Below are experts of layer 6 (counted from 0) of a mixture-of-experts language model. Rows are named router (the router's row for the expert), down (a neuron's output weights, with its number) and show model dimensions 0-127. Each number is 128 + 32 x the weight over its row's rms, rounded and kept within 0 to 255. Numbers have three digits each.
Before each expert's rows: "raises" lists some tokens whose logits its average output raises strongly, later layers aside. This comes from a sample of Wikipedia text that the model never trained on.

# expert 59
raises: "IA", "E", "I", "BA", "CA", "EN"
router:154126126181148116135144131124125091146134089186155142129131110167126093108160168161141195115116130130095116141115174128136034125101086149098132154136135122186112185143137122134111184079140160206088123151140150116095072093123149173197152179165137130164074143099148043113067099163171113166167114181104082112142096125123138142145101080164111083096135094093158077080139118128136127108157
down0:119096116118090121092110109125099126098120162067093043142141190159119191092130120164125102184132184109121193183125067079102113088157146090075173141103109139084154102130127158092143145130109138137109153216132102098127071126116118115091186098082116133121175114072157154139156161137150085143134165069118162119085096148137119120138117119111064157116107186169108127173129141113124073124103
down1:044100157189134109118113136164107176121150147068152126044116106137124146147103168130125108082122172125134209139165130181154159154078153061160104138147161152141124131186126125134128121171129125116133100106102128125109193136120116168081138142085147175150117156097032158079168112122164179100149119176113101186150135135153120158070102120124144156104117156139103116121181142069167145159154
down2:033168075155159156179156129077161126108116128140174112150131101167122193106122113121140107147129145086111180096099111158130106094100175094081185056134160154149139198147150131111143111137095110165140131170095124135149113137084085096156086111136198062110126106151136187093135147148130126142126133102101135172132112125190134120110185108137087079142172149186093129148138171080096176155152
down3:124198143180091073126087108101123080153150121048138124140109122110144149177149142142128166103130146132117149203211054123112153141122099125131100113140172174090096076165149151141145113077093136078099117129120112116086115150110120101096118130146177096185164114144117155138148216104146094155063142185047157136128129153119079147098153086175106095129127115136138068117139160118153130117139
down4:123152067138076144159111147170161153110143147157215131124134151191120123131132135140118217089102190181120114113109149123146121109170197095120150125158145073152131098133148110147100112174099071171157133102159158163124192067158168186069137156156097148127158181110193177145128101179164103100106135123124098160109104142121156160176129148113137111155107144119151141137191096103147138100086
down5:138107162152122131081122165123106170116102142074145133161112152127165089083130132117163088122173121178132108081098150109157103143136122096229121122088103149132050165104105080176077167163100152166106150080093121165180127201153164164135081156118121198132093129059118099130120049152098100071133106109117143142104187121108134138153103087150139169163161145110128137094088131135118157156129
down6:063132139179161150132111100092156140151168139098124114106135140128101142156119124128100149152108137116145130155106078177068145169112060106116148100153105153077126139144141176120115144081082133151137150118165101073149102152155110102121150142133175154155134154152088212098141156140102092147102133231161147137158194164130092123098084152151114124206160121111137114142221136059096128191145
down7:145137129124161101160131092128146196134117119163120147098173123147116159159090139168132199107121123181144167094158112151093136137119149108203057158106147129124142123176150103082098086137182125074132144064101102104098127132138093079145161095129101094176163107163047158125142131148081175118067082174175108132195135133108137110120131162126080172090150069133164102104165179117120116171123
down8:137144186105135120148076081089135132174111167102099169106115135108119145190122123156171084154158084109120188120238117162108161097128107142124125114090133163116081106161078113144128095173078078119099112076110133123111174129132083200123116117078194102120151127147125146128126160136104146117094165190126167128095130117088078121089117117157116149080119149139144097173152188163190165178128
down9:150141111150160161121111086098174110188130087094127074139080112112109099123148193008114151118173128093077108110080147068101158125091125081127105131106089152133101131128089076133158115196111164173151142103125140174118133140120144153154092154154142102113145088159153098161085108110096086165101109148095155143196128078149115119087130086152150169166159095100160092176156158141172164110113
down10:097110183148160106124134121082157120156124092125067188093092076122133091136103073149187115116085132101160143123188140138152163171145118140146146198127137118118162118116123089172150079149138139094138054095143111123127086104188140183138124149133157145081104135098207075092159084157118176095141109186118141111188111139074159141139084088159145190102157122144127126092106083158148162129086
down11:113085107172178085161144049091138160127127079140140108099089148122163023160131143112107125151150143159057072085128158129144164169130099083113095148134140185121154137138103072182192098121121128175115118133147146167147172119165121168101124160107143162131147145121057084084164095172096162084145092111121074091177114115100096106143144157084122146086166138107143091127111128086151106141133
down12:082086115179226172127139083120145136189170159145064165140097138074124111184106131152101125095125160089142192134187090130094189124124199072158115144066120151120158124121124119104154105140122145143143122092146144150106122171144113103122118154136212125105164122115154119147141132131157122107111103178132144090107134125103102124065099066111135191168123160127134106108105168130138070205130
down13:176115102140134173190107080156090058124145127168121104190143132115114130197174121166178076145159139098104135118111145078134171105121083154134080139157141210176091146123105131113121107083098142134091154146103153147145088134075128134142178099143172134125123092149082114148149113143185147131116172075135103089140142101120120109094133102109193147058120162121125126177089117224109072134126
down14:136162119112099139098102117130131144100124119114129188155114144077137089102155136114127148128171110130036110079137136121172102133152040090085133082158062126158166104118103152138121159121093123148124142058158117073116130122144071175131086168152150169071097191114142133107105089145114072149184113028125119103122162158188119150131085159163148095118140119167137122111125108181094177150151
down15:124062146147140180137102098144165161206153142127140167136111170157162078182115169137132136120094153156121200057188043128155148108137148078113152131088154129149131115127090147149191115171054077124142119139139087132143102146173131125095153130097137168139173163145109117141150054171137139156091113144147122142074096108111132098105107138134100144092116132169217107091155129167119114156091
down16:126133145097166151122141112149138161087112065123073047128043071180183097163087156142116113042116116107151098116144161122176118137130166167137157197121183157107128133121110172136112093115168077132132122110127167151156179082070144118128109047088156168172120164171168143130130083153157100168132135077133085137109115107141123162144105153153132084096124121137154161132097126120113078098138
down17:119085095128116165085128140142107073111207123135148111109067155072110116168144088139122132110081125156119023168063173143129175183118106132141101156143135098146129171087126136110090141098097135132120077112150100128161088143184150145100139183121118150110169119152153102120136120144164150153168106099073106105178100103157130098152123081079152155189153114093115103141103058163128138048153
down18:109185146078164134104109194132156135151185091142115173139107098069122080152086129084119149108189168130151108145124126108143182096166176110165127105164111164137118111128063159060122165075117096138114151121117138136130119130129176088142118034144153154179078132138104119097131107143152116141111069074100094195082134154125119168116164144138167136130128080070173174152136091140186127121099
down19:119203122075073082161114132168097114170143146112201059114138164131106177174116120212123144129126148083101181188151113182118128091160160088107124127166103155058086165145132149081164099144101083107107130117125141089137069149109087103127115150136085100135161125141100158195114184101162119175116156140161108101096141150117085132160182162150108143088107136136102102123166128085119126157119
down20:133170127181131121106127184089152171127114132123184078134121087142148075111167108135123133164101127112138165194095056159125120126096157148101125081125127182167097149190138074140122175186195134092084126186093089113126138145128095095110090123119120083106149097161105128085123086146160105143102170085086110173113121101122113123108189122183097118122091106096175140133098100088183157092058
down21:072101158143184068118141107120132113142150149111136218088148115068089134069185153140153174129209179161135120129144082113159150164115214117108141105122135117136108122101171136144112052150113114105143118092108128133157141092131172149136114195137121134110174105164089145140142133143167162109110123117103208123162146088115099110116125135112132101169122096100130074108120105039171174169103
down22:131208059133169129106162086135079154079120129115213106130189144145115130150113089148127145125111124040159105146096083114172075137104162176088111124155059145165148148183147137114099142139128117096120081089108090114133093061147134107130136141120101094096099118115220098113102155168144109143125148109075093097133117126112123140169195156127161130120171065139159113154105134099168114126157
down23:079131155180125183109142131139050118091097096090143187142121099131093080098093074118146145163155158143107134126134098127132158146112120152189124084148132151154127105142157114115072120099094183124083088129101155179138111138166160099163123152177127097062121136173123139134140070195134152091120082092134137127205126119044156132117201117128142154079199122108127108173167111145090144094135
down24:149178186132101111145107151120163196130103166110131084121160112164143121115166130167137116116129136073164121096057090155149049101140106173100171134130126130113146087100130135087171177165096115180162150117133138120133156113103134089149097114142093179166111159097134149129134143134076064212132126143140097135049121143155115175197100185093138143106112115176183107107129141095118067148072
down25:148155169145113115105148162136144127061115200110162061096155098156155129093169175147157148108090143121157201168104134172130116148113132169099180116162114049087175103108104134133186131151130123096163129129116119124129188105138093128146102105141109138125118156121115173089125177071132146101159163230152116126038110158153134146139071153100184088100116158143095147132146112068124136154135
down26:123168154097181141127147110095125191169095133146140154104135143164162095072090094164099124100072144165156179091137145145138160147150089129149155155125036127099124132108150099091161138156107068076134183089133065096185107078159146127156136132096110171161140137062122110135144075147053168145132081122161096090111124093126155167166127133143102136065142125191150090122150095157123126175109
down27:114172131156109130125136124114181082187157112133142152098176179151078157166134103095165136171169110124113150139190060149173074084130101085145119139126092161180128138122132116056090140140162152112114150149065135193100091124112120119148134130105096133030058111110115116150102160168117112121097135072101109186137117130145166146118134096126125146119115071140189107097129157219153107122127
down28:100164157115186187165095151147161090149140140150145141166156124144142138089139063092104133094049069108145144109199158084116101132162117124198162132097102144054139105113114097131125129115152132154126096080084120115138137099173129148150107175146116142091143190165175159132182120152128178158150144131179140107115194102104152121104091144135110163164140138120133177091161082202126120205124
down29:137166098154136181081160089126130115150119109082128135127119166195170073225127109207171091140164119142135129171170146096103142121127102150143078150124180153148124155167104154153126183169131123134118163133084151156157123114161143085128136103102098118184072161112165173135099091089102094095115108124111128050068125149123095178131129063115103092143083147086104146120103123092179108171110
down30:109100112100091102089154117109074105155098138107119077127129111126123099140181118076137141141169107111102034122158150100166122151143132133098124135146131147141068167098052114139124132078154121149149154140130168151127176137087151144149155111131136107152090113138224133142100085118145137135128182027078145150108143093142133208145132072135156107140104134087192132107076136172187134066155
down31:142098105158137150082162112077104119138129180155158114190154107088155069142071144146111121160137130067117200107149141159088120127116177115146093104122146181123122173130035102120154080148091113154130144073170137154112139150084124135111087168086196072115114138151142112132093165118153067135129101204130112086144142111132125110111141181160129089183194098155136125176124140166086096143099

# expert 29
raises: "l", " and", "is", "el", "\n"
router:108148128163181168149107090056135143158128141177076151188092117159158121116142165221163131076079111121132141146164136147143131112122080087123176083077181124155137128129130119161153095123130126193091138176142149106141093072159122101127147201162203171178093112159175078078096153141121120164144166174177157105146099136144162140115100070140130153113146093163128113135164136119118148146108
down0:186155125073064133126133164140145167138142094150135136193179105133087180072166106148142152115119116108109136127205090117157124174120104144122121060133096160066126122116158125110155125114148118129147116110077089227157083094162132132167069121127132113081096140138113157169093125116107213123127189110107117209137143105114049141114120158114143117146147123116155055121133119102158137110108
down1:134150141157079065165120114169187103119117110112128095160103146190149183147099107152142147126205197118118141117219111084144140148116043134146092124095139129093104107096139121101143168078162132117103196132131139123110126130194146140118129060109087162126164141052127103157159125149137177143120062090133097123068125099124150150146179122135129134111148139166129187125163160095147093131085
down2:166154094110122084092081108135120093103139100172151173128170161111093121095153082125122147157112138145098138122175123198205156111090178115151113114171101110186074114121099121132133130135111092126103100099116097094100086137076133169127064150107134126113132123196099097115118122088166163099088179125116140130160090155142122088155216208116109113186137096146121178197164158140133157082158
down3:190090125108171136055138177106095107117175088147119155126166149173137128091151148170156151130169117135151126163156095138142149151119175150155114122151103073107099114094074120157194133173188141047123096126121147110109119071137112188188131129153135118141118147111131158156121181092138138165114157183098145112090162130177152134122108182179155080116153126125127161056184155199075144134123
down4:168195177037055084135172113103122122123134102140162120132193117114130163121110123185124143176087128100079123108151122127086103142123093121106125094187111160090097138116168114114111162137122064121147196166098072158136107078112110135117129139128100088108066156187087115100118125126100160099152147143098122117073173113142071132148082143123120060104104167143123071079128082139173110133147
down5:125124118100127179123149121102142128068138108195156155147156139126185026122118151103102161144112067126048159145065132126149136150108131126188147146175136126142165173144165126138143106135107163110160131112144117130147139096124130212167090182148114169143129155161137107095119148100088172115150083161126208056132118126132151102081147182094109094129070137134125140115117155201090151114077
down6:160124186164086145133108179068217175115117099146180096116192125093144102132149124121148147191144145130137127120153081119100123093084135172083124180081144181093122117133134121153116168131144148150112089143132143147166080145179173165125169064143123078112152090121131084127120151135147076144122118099166178076147078131098157161133153126125145132211133062122137075124131150134103106087063
down7:124142145148097071175170114163085161102098118210078170108155111141080080101176108179146132169172072128142099149100123115142123067191165193071125084087149125087129132145141174103103137149144063100125134161110161128094149165077107141106145167139122156127165114108051164153112101148115137151131110120130121229102151177110133160153127154125118097145138108100172131113106172113081120112135
down8:093189170126116173067141095124123141151172136148157147174061132130130116072165122087087116142134140163123086132162104107166109157147094122169182112092175122110130114114120129162168152117102080161073115100150119123149120114155107134179059141097078148118185147104184124054152121070107227124107171085130163156173134115105173130140156148148117069086139164105109113075122161144093104138125
down9:188092097118138150128151065141108153176149087153193119082171130126125146052131055166162157159105197148142099155159068143085111124150187133150184077107053146119126102142085106131098147174145091116106086131080132109123083089097070069136129121110130123129094157099094181125118132131096130159088111100119071165130145130143136152144127085158125129116186115165109187092132088146132130113110
down10:136105145162134089106122181170138111211123129150092166179100173196185136111154143165108156049135059112144152140137127115160145124148109149190161159139103152149105068146119135124077104104201156093117145152107162167124131136129156165164125089146145123106098206150076106141177107099172101121094149087111063150128153155112107139072164165183108073132156102129120104128136089106125142127090
down11:184126171156154177139121149112132067095165138126114169146108109116123087122124118118152195042158136143123150144161164103173147158096115069188108119191105164164113161087056074085150116124107139176146139088160090121101124146080119138131123114128073181157140107112139186050063149130110122135095110151138110094156163127131155129095089158095128122113166186098156122142135131149200120167088
down12:188092099140096084096104168102102118127112102144212147138176180150118195109150114146162133159164173066097129123167143103143135115133206097105185142113140133103088158120116104077132185131180119138134123133134102115171156105128112188183151136088071129084149078122095152129144159123149156152117179122131109111147151131139152166135139151102134100132089100084120099045180119138056057126118
down13:071128132166060136135142056168106087164083108136133177132151158141157164130084071140114145154121122084071150151126085125145143128146175096069093138201113107126194195133155146143162097177086082060111159151110147108118112127103191079075171160131121149139125128058115128155168116158067138128152113101119086147143116121119114104155187109129119126130155112159138171115164180151121168164120
down14:114129135173076179170089159117131096083146187117133189122145135134141141133135161112095147092091067125160140118135132123157156151075168024161090156126092164132093109123102137067159148146142121171080136096144134104120145152089135149163118073132122149143184088058158180109055157162129128181143144077136082135058153159165141092133135161094098104162114093136140153123119173107099088157150
down15:194119119133161148161130149085070089103157168141172115141140094156093138117144106109183111210126099091131142084097110128190160114115157094087100157119086139082165160094068126107152103112114122159196118085103108126129106097102083101110169183141136119152132093126063167154081097166091192071138136095079122138098115128199102088108101136106121154072136165116127101136134074138109095156164
down16:115129108171162149174104096160112094090141142129148092115123145067171092168103192093134155077153112106105131128092157099058100136131160102164092126124212088121161119153168135169131072103136184134099144129154119112155110109177156180128095165097128165123138148155129052133138055119143190108140053182140195107106095144104129164081127188106165154108148148128114128162139123149109172149144
down17:140140144152079133115159159096133138116101097074169123097105176157126117158076135068181092119144188119103075128140119087157162134148097116103096211122062130181123157061094089136100071165146132113151107113185178163117177085131124099119104101105146099057156120080141081118096146121151120130122139114121105145173125111228128133102153092151163118104166079096139161099142113082117165129143
down18:103203148150074108143152190098158140049163113105164147132094140136147134083125090137073143149075163153099158131138115157119099110086099126130143141127114163088103125074120089094138193120077139144129086179120137121155131116152103154138093124190105166128156113112129166100123209150123121139147127118128134103112141150118204126121137158082095041102116161130096142149121080103134114071019
down19:130168101123136061103092105156125092109140099154180156106173107116121141127120112120124137114122161148097146137076118130086137081165194099146103102114187115098146114164176152115181119098118114145105149183135210053122087088148168132116181176135146120099121100110143137132141071137140153100088108122104180045125102169091230109129160139065155132105127148116106181073121129151145123107081
down20:121180132119084089130174141135147095149114217151179084109061162125165111150126172060143111077103150129096154070139173118151085167096087087170138155110156117112104140120155107165124190139086119122086139094132072140166114168176144138123130113109101084109154146058149106119171163139184187122124088144128088116117083140163101137141122065131160092172134167148085118122145103108187156104103
down21:124135140151155132145117117137119146067098123122136146137056130104160140127101142113119108110154180126078118130147146165145200173129083086156090169179139159119125107161126102173132111114098156182144152088124121178094117088183167167128042119128114105209102207160166116092095089115123180050168128097102146122125111100147165113072108117151152134162088105157091116163136053106114115090134
down22:119126084100148081093099120154101070104152152146161087127068139163087131152134095152074128096088124184134168144128143147175114172118080090173059127101132109159111124125159119123177199121045089162141105134153097129107121224118061074129138135132097147108098145098145172064134164120101146130140127122144093096073129115186149126172103148148147105097145188125162115149136150173146106161157
down23:134094112153173157149158141096155170161155134160081123110150116044157079187135148132161128087099167180144113169108155147092090148112151138142126093115142122176135106174099080134121152123161183177142139134161119137106166119200135127094130145055225120155109200118105070113127111103117089092130077202135109095149146113141140081138103168124167164126156144120173128159087144125181157116153
down24:107111158073098130115163132110139172122200089148111114121150123117167145156178116134127103166115152156091097176135102101108128109148035153135120148097148112094165069125200098122144099109131119095101116153081148143195105130193106100123100137137101156100080133109093053134161094107132178106130125120120200098123120120140109113148161083119136122110055137214182117085116106198168155097138
down25:160089157152152113114130064098095157130141150145138096082124108137101127159126161080178140073163172114083135116154159105127185151150131076167148104125110128165112156086073083180077091126153209158086185093078095142150159147094111110117164123078148049160128116107147122140116177129120158107114087162093096131165160115147083159172143082156141153143172137185075146135140191166134150120135
down26:089053162175178147090138112107110186133184171175068129120089107102145021188099123118096136108160127140147132114135171117172154127138121118118111162079138127140152138163168103145133159093134127117128127097149135120120124138166147174127145129127170129182109201110118088119161124120137098088179077226125131137117140072116132109097100083175143197138138117151153108148060152149119108174105
down27:130127131126127118136163125118068166133146123101128079094116120084168117094111107137113091104164092116136033151077129084109104151157125143117074133070113084081149116158135164184136121132146171135142066144151144118147143158145122094102097094110121140173142122149157169129137135080079151106131184006128193098133147102156107079131094128119151169162179156105068136189112173104105184118137
down28:121157179129145128144143162171142144132113131061061125113147139138134102152074128139131142096111126159148091136137102189112174134151151156134167185172111152137145136108149158167105085101117133138095091196107166156145109094051117166080100090169155090125121089084108164122128182140128127087135163145110137078160156129130170160062136099181164055091093069156103095166090072146131140060136
down29:149115180200155179126116182107096143124135151146120176168133197140156141108116083156147129116179137064140131129160158126160126171176146139121192110171092106107167135130066106045107078125129166131136113118107102095145130072135134178135151128105105163170068133138027128154117159147112152165152124130144082067132116162112120093092095170119129124046115149102157098097168114099149135119107
down30:102147101132101161143121077099146155082167095168175186101172125061162069183130164120150139130121118136105106111072155066077114094101154090140094094158120147160157116192150089168104147157086163178105126137141128119138185127163109100098120153099167122117134140141105055085107147123114105133153093174131118084094197159144126125144118104120113162161174101143129067160113221151096134120172
down31:144122107135180079058195124137094121145070118197176155109056160218124128137127086185130149115150112097125155129134147096167139159105121124128124142117062153227087142141107168154110134146112091155132113106147093134130103104098112101138142112119113133163064159160117188142127131119108088127113131126153085097145128152139041182074150111187163133120096109120118132135099170100100160148086

# expert 37
raises: "at", "ak", "en", "end", "ind"
router:120123092155180175196076138098134127190142099137131154143078118160128107099133172152140138085054153167101154143138115156144123102115077126110187087075202121128116163140178117096137080099095146190104095184149120108080074047152129160142199164163157148173088121147149082078121109171099118161119079177150129124098089132110143132105123137151139145125136144106128128094156168148115150170137
down0:140131210171107147131098144166147106067115136162076124145095140146134147084158141093107122185116109131137149112114162100139132073167111146156132162108085126108164128115123114144127170131142149127152137127080159164125153051045099127167124097120113189190161101094121178115125175156124113138104138105130147071114178097146102134126066129221074166159140129059132110078107069119089115169153
down1:135177075133127113094122083207109101074155166124169105146121088101122125131128146145156139112079100133148110162091153158139151138077142199133100125116173133141120132174196193143165155102092098145133112089206142094168067101097168163147072170132143124128118164156128169164102097113122160080153071152171100165126127142076145087062136138109192116097118065107157146147146127127132089139108
down2:145130144082182099135089073152117114109109105176159094189132149132105144116105208124121051188187119162120141104116056093161148115178101186118088147087127150119144151178095123153164100101097102118108137101148141111113154098072117102150158125083173145138132125120127145141178062128129154105080165124152096127122083140078113076183098090096094169148093131119130159135121177166115100068082
down3:120122142094107082147144052122040088107153144112085091135174163075122088129172156178124158176163064183148106124177141140102137096097117148115113114090096142078104147107149130067125173137129116162169128172109115128135166121174142119100158171156099107113152082158120108102119032137146194164143085133122167189163163136160130105164046134088099125146141116132140120126127112124112111180141
down4:146131113171087129125142067155102127129089102147124163150124172078072167112122110138141147221144166140106107084098142145128133113182114105065087145073132085103170136159164162123122131127160124094113160170137120142123169170088143087113150195165071144111161169075138099141165109100117181114117125170155127134149105166104175121098174100150132176066136235125113092131095097092151161152131
down5:107124126226118139127077148137081140171175161091132148120165144137163115160114152088123114135108041109143144130114152139104101191112164138118090161158160126112129180149146162162163111128071147099105131148093203117121094110108133168084133129120124099128143103149112093126155153188129157111140115205085087119118090117097137075096115105089082104135147088124143044211113128107056121167147
down6:126133142156149089153120148145139209137112077155122124127173117081178128133121170095126100197145130175114127098115156129151108099138132153089128179107135154157136088169121109161176091084140166090151113063135103112124115079154087173144160114080154196163133098110115130120114247132117148081099137155103139034102154147106195122133134102110131097156111110129099085147098122172080102083108
down7:141166182073101085087108115173092128065123113115144134128138111106207114124142150172083140130145136133101134134147126089145085084150068090108139132166115154078112122115136067039159115140162119066160158174154133212131082108148106116190148122142111139135132116167149094123097202103109145137153134133070164098100181123111116136117152140098091125085103113138224120110114153119130096146175
down8:113105087089091144127101081136118060156189157129124149166129175175133119135118115114103108098116149113118133131111095121087128108126104061235140154102119098139130099145132161124191170136059097159142133104127135119187042140102153152180170188152059145115145176096177124165114153102144096141108137068092110110083105101128134092109131088176132129089149113161115147201147109129128104087126
down9:165170161083090093121103106127101139114067131114079127111139104124094120112152157197171168166172161116080143109114127170128101089157186080113106136165142114145113092109123174115047146127178125067117185084084119142120096100094114095087143106150147131127138121143086079145108175132140160107133110097114128095129089130213189129163233124082142140163095147133100147099133081121173142121121
down10:170118081101140132108111125171116120129152114198191114139124135177104116192146120079181137054080119144088157124080140138121147164175158091150066135142101139117144134106170190163114142182081105075116126127150135059088146101111129139120113104137121122128130170113105114088121146170136185119142176163142067161130098174157136082164060115083101116071160165124186108122111172119155115120185
down11:142116088139116130136162161163119144142088143126120124159128133121158101115094142130128062157161129145145156090079094074144115128102205141151179132152113119127174131194092092084122111087146124147102091151125103096180171114154114087208180131147124192076150068048156142132128161131096154108130194145170119147163176143092148099102170062117158157094115092164107187122172150145123074113141
down12:096181139099134166126157178143154126133077099176097091102068135176204174148081165078156105071118092115096104075167094170064133175138147152143133141139154111102080096125179121152153164170130161084106096105047152158130081155179129124126069071152105092138102123130143105126114174128120105143108127111151093094087115150113116113088089077152140050120105119113125171142143145115138142095117
down13:163106096095188169122094067096101148157160106128064153176135106077080115149139187148056147159085082130123112132146063137106165133083118135128088138130098161119136172195137125118119159170054132170143122156162135091170135148157057167118191164106128079093106107159168137125150119142138130113163127113091135136128116116106142120184075146137083172114116169136103087185078165151116126139091
down14:157170140082160133150126158171146152104156137138177070086154201158164161120137092086170121057076130117147127120062094107123120163078139114144130171151087103116122127060096099100144094152146117091127135156131135098141108071152114134156109134089131071076155062081149125157087130185121188182114165097138107131063111192168152136157194107088144110130142150157137168145151124097132119118100
down15:084117106106095091140158154071158143101100145157120155145119114141136104117110088192208158187139128100136157129144133165133099149145167091104195116163108150132137068127103182133109152121199098118082137115089146155134079171080131159122114147165058154107147157044153182141153195095111140140152083187203077156157142137135114155097133098154138121137096136138130127124138175109149132098064
down16:157114105071111113116101097155157114146160093102126043159143060070158136145134142146112148194144148097120111119163132159055081150078113143149097121131120109168096102134098108117174155140109129198130147134144134165113135147199105144107146077183133156124133137101202056126125135091166076127136077131105143086155149101119181159096067147093208121157169142108141134167148153082104112146132
down17:084099113157084131119117104183174102107104166067160123159083117155138088163107150143138143094106131142121121138147151158112138088103127126143108127147164102110105071098182149131143166072166133103152118151130118160159076079186163168112140127140149174207150125190128115141147070107154102161125086120167188105106172106096171112166062161100211123151142048110150110154158101185115154138104
down18:126147141080121125142084103109176177121164182190121112128124139177177117089136118090156133173195115083124100142112118147111137106145138086131120181049134104097111089124149139166126062119067114128101130117049107173104165169105122134102122113098115134120123126076114157145094115146110114205134141127133167080072068157148075109111109093147146099208155144083120053119126180143140101107147
down19:133120187141098187114083146100073125124160147115120148094111130144089106141072137086152130129150067119155099141149096128175155163162132101141083166098144077175136132123076169139099106143074126075138171133113151101091174137108143097079111149103213096080080104079108101182122180182085100116115091091124131139109083137177170151152169102174127108148114121107093147088128127149087177162193
down20:149168200138170174071128122061144097108160133152076146121104143141125122159148183071154097156093098160157105088152173112148151101145079120105121172100121087085106179109140113102166114173112097093162135141099160145133093108126148153139132131136133101156152166202153134125164105088140139146076159082116156105179065143118164042138125172108065138104076155106176066121094105132176131131129
down21:147103104149142147158108120130124079131119140082120120188125105103137099145142140150086105112130097153127099164169127133086204114118104182149109121140106165137106095166093186159122147096099166206132124120161142088108152102124128204125160099125151159199169163198121125065142052129158060125178097070129106078116088137130134137157125150131155184128091126106155095165124141158047095082130
down22:135191157060067121151095112156159165119062142057179096110105103117113191094101131148126144138170175119074107174149092180116114120123057125127079105119168110192142101108059163096146139110114161122122156123126164145143148124078169137116127091147163134103128121144119144147088133132122068122113096085130138086081086165117116175134129103118161144168100123110128135092157104057132171042137
down23:127160111110151185130073114097180144143075065133130086135148161148146113186093171077174146125142152127128088187123095128110110090120142032176136222117085133129119171096062118145167135160124099129115129125198158157154075159142104157079129178151108124134189133108159108155149206097108107147118132139135118111105146127112186115088130139143118107134125165169118099181125131081087122117150
down24:108109084161226115124145067098084120145138156172126148114136152146158130123155066114088118125161174129164124113156108092178124098122068178162188105075113138147150166131121100100115151105152112165096126112108081098124149088099124098167166110138113095136201136131124128123114091100133163192139128095139074142077117081110123117160146165161116152162214142158040113162129134064128098132095
down25:142153150144135128138080146117186139161115157144119164162135135152127107171135103100132169132137141133162217135166119154187139106122138106107180161117184125162158126107102124143128122148131073147099117130111088089167116126104116085162161185106166134077123145096131108111130158140195123138138111253115097196177132147136145116061112062154120118083081088128161119049191113170116129116134
down26:215084135125147183142137128139129147117165135165124154179081091129121106135104097074121155133120121084190145126109118051138139154045184148179152126064073046142168119113123108096146145083108128184142140114110098061056093146104091104122119182120136139109150133158159125136083122093138094168074104135115151145079147083115113089123159082165158159144135130105138143142094132170142157108137
down27:133155138144164191145126118136112164124108114125079160102081095131128060122080133139124130072074158100098112131146120130122190147147164152119072129129170067153141120113123126125096106088148162103139109053113160088131112142169115174110121071136125120104087146156072067149148063156132119096119106098132148047159063174184152109136201126143163119155168156044115142132148110161099168106151
down28:192117134054076095091078167141082126142105105094143108160145116169130125154091162216084124099183101136069103136097076167096140150091127119141175100157087150125154177152137138101115154148121086160127091152123127138164154186129104116129136088152122169067059076120138172144091155126106109113152177089086114163171135142119098136100132098138103066130118130144134172103182138156087122135195
down29:169079129107146145119096144150116059146118141190117113142124176129128109123136156082168130097075096128161126135128133061125128141080143117103112129101121154142146187158058132182146093119086116138095093092180117156083131159138168126106141142117063115141180146153152094129129189155131091139108103058118105189057163157143139143153114163115057152164131090140125190173152190167114187091154
down30:173186072081169157109124143103155125146134141136156063136110104125111075124140128088147133060064158083154143095121133171106080105095130074128090089127149127129125097184153142139179097148044083113099168098170068091109081096148162116121115131150140095132169161095167063166146163115130168152151156146154143135139129156157154106122168163145121123140158142164169132169102162115228148126135
down31:088076149086141188128085164162110112156109104127098167124131113112126145141190124096093117154172116180111067130178111099152164133108069141179157071112179128196127157161153137170100198143107101119119144145148136151135138091142142152153103094169103092209121120125119103064132027104166165138131137081076154106141137134128134100111114180175109144141156139096113120088170096171112101102156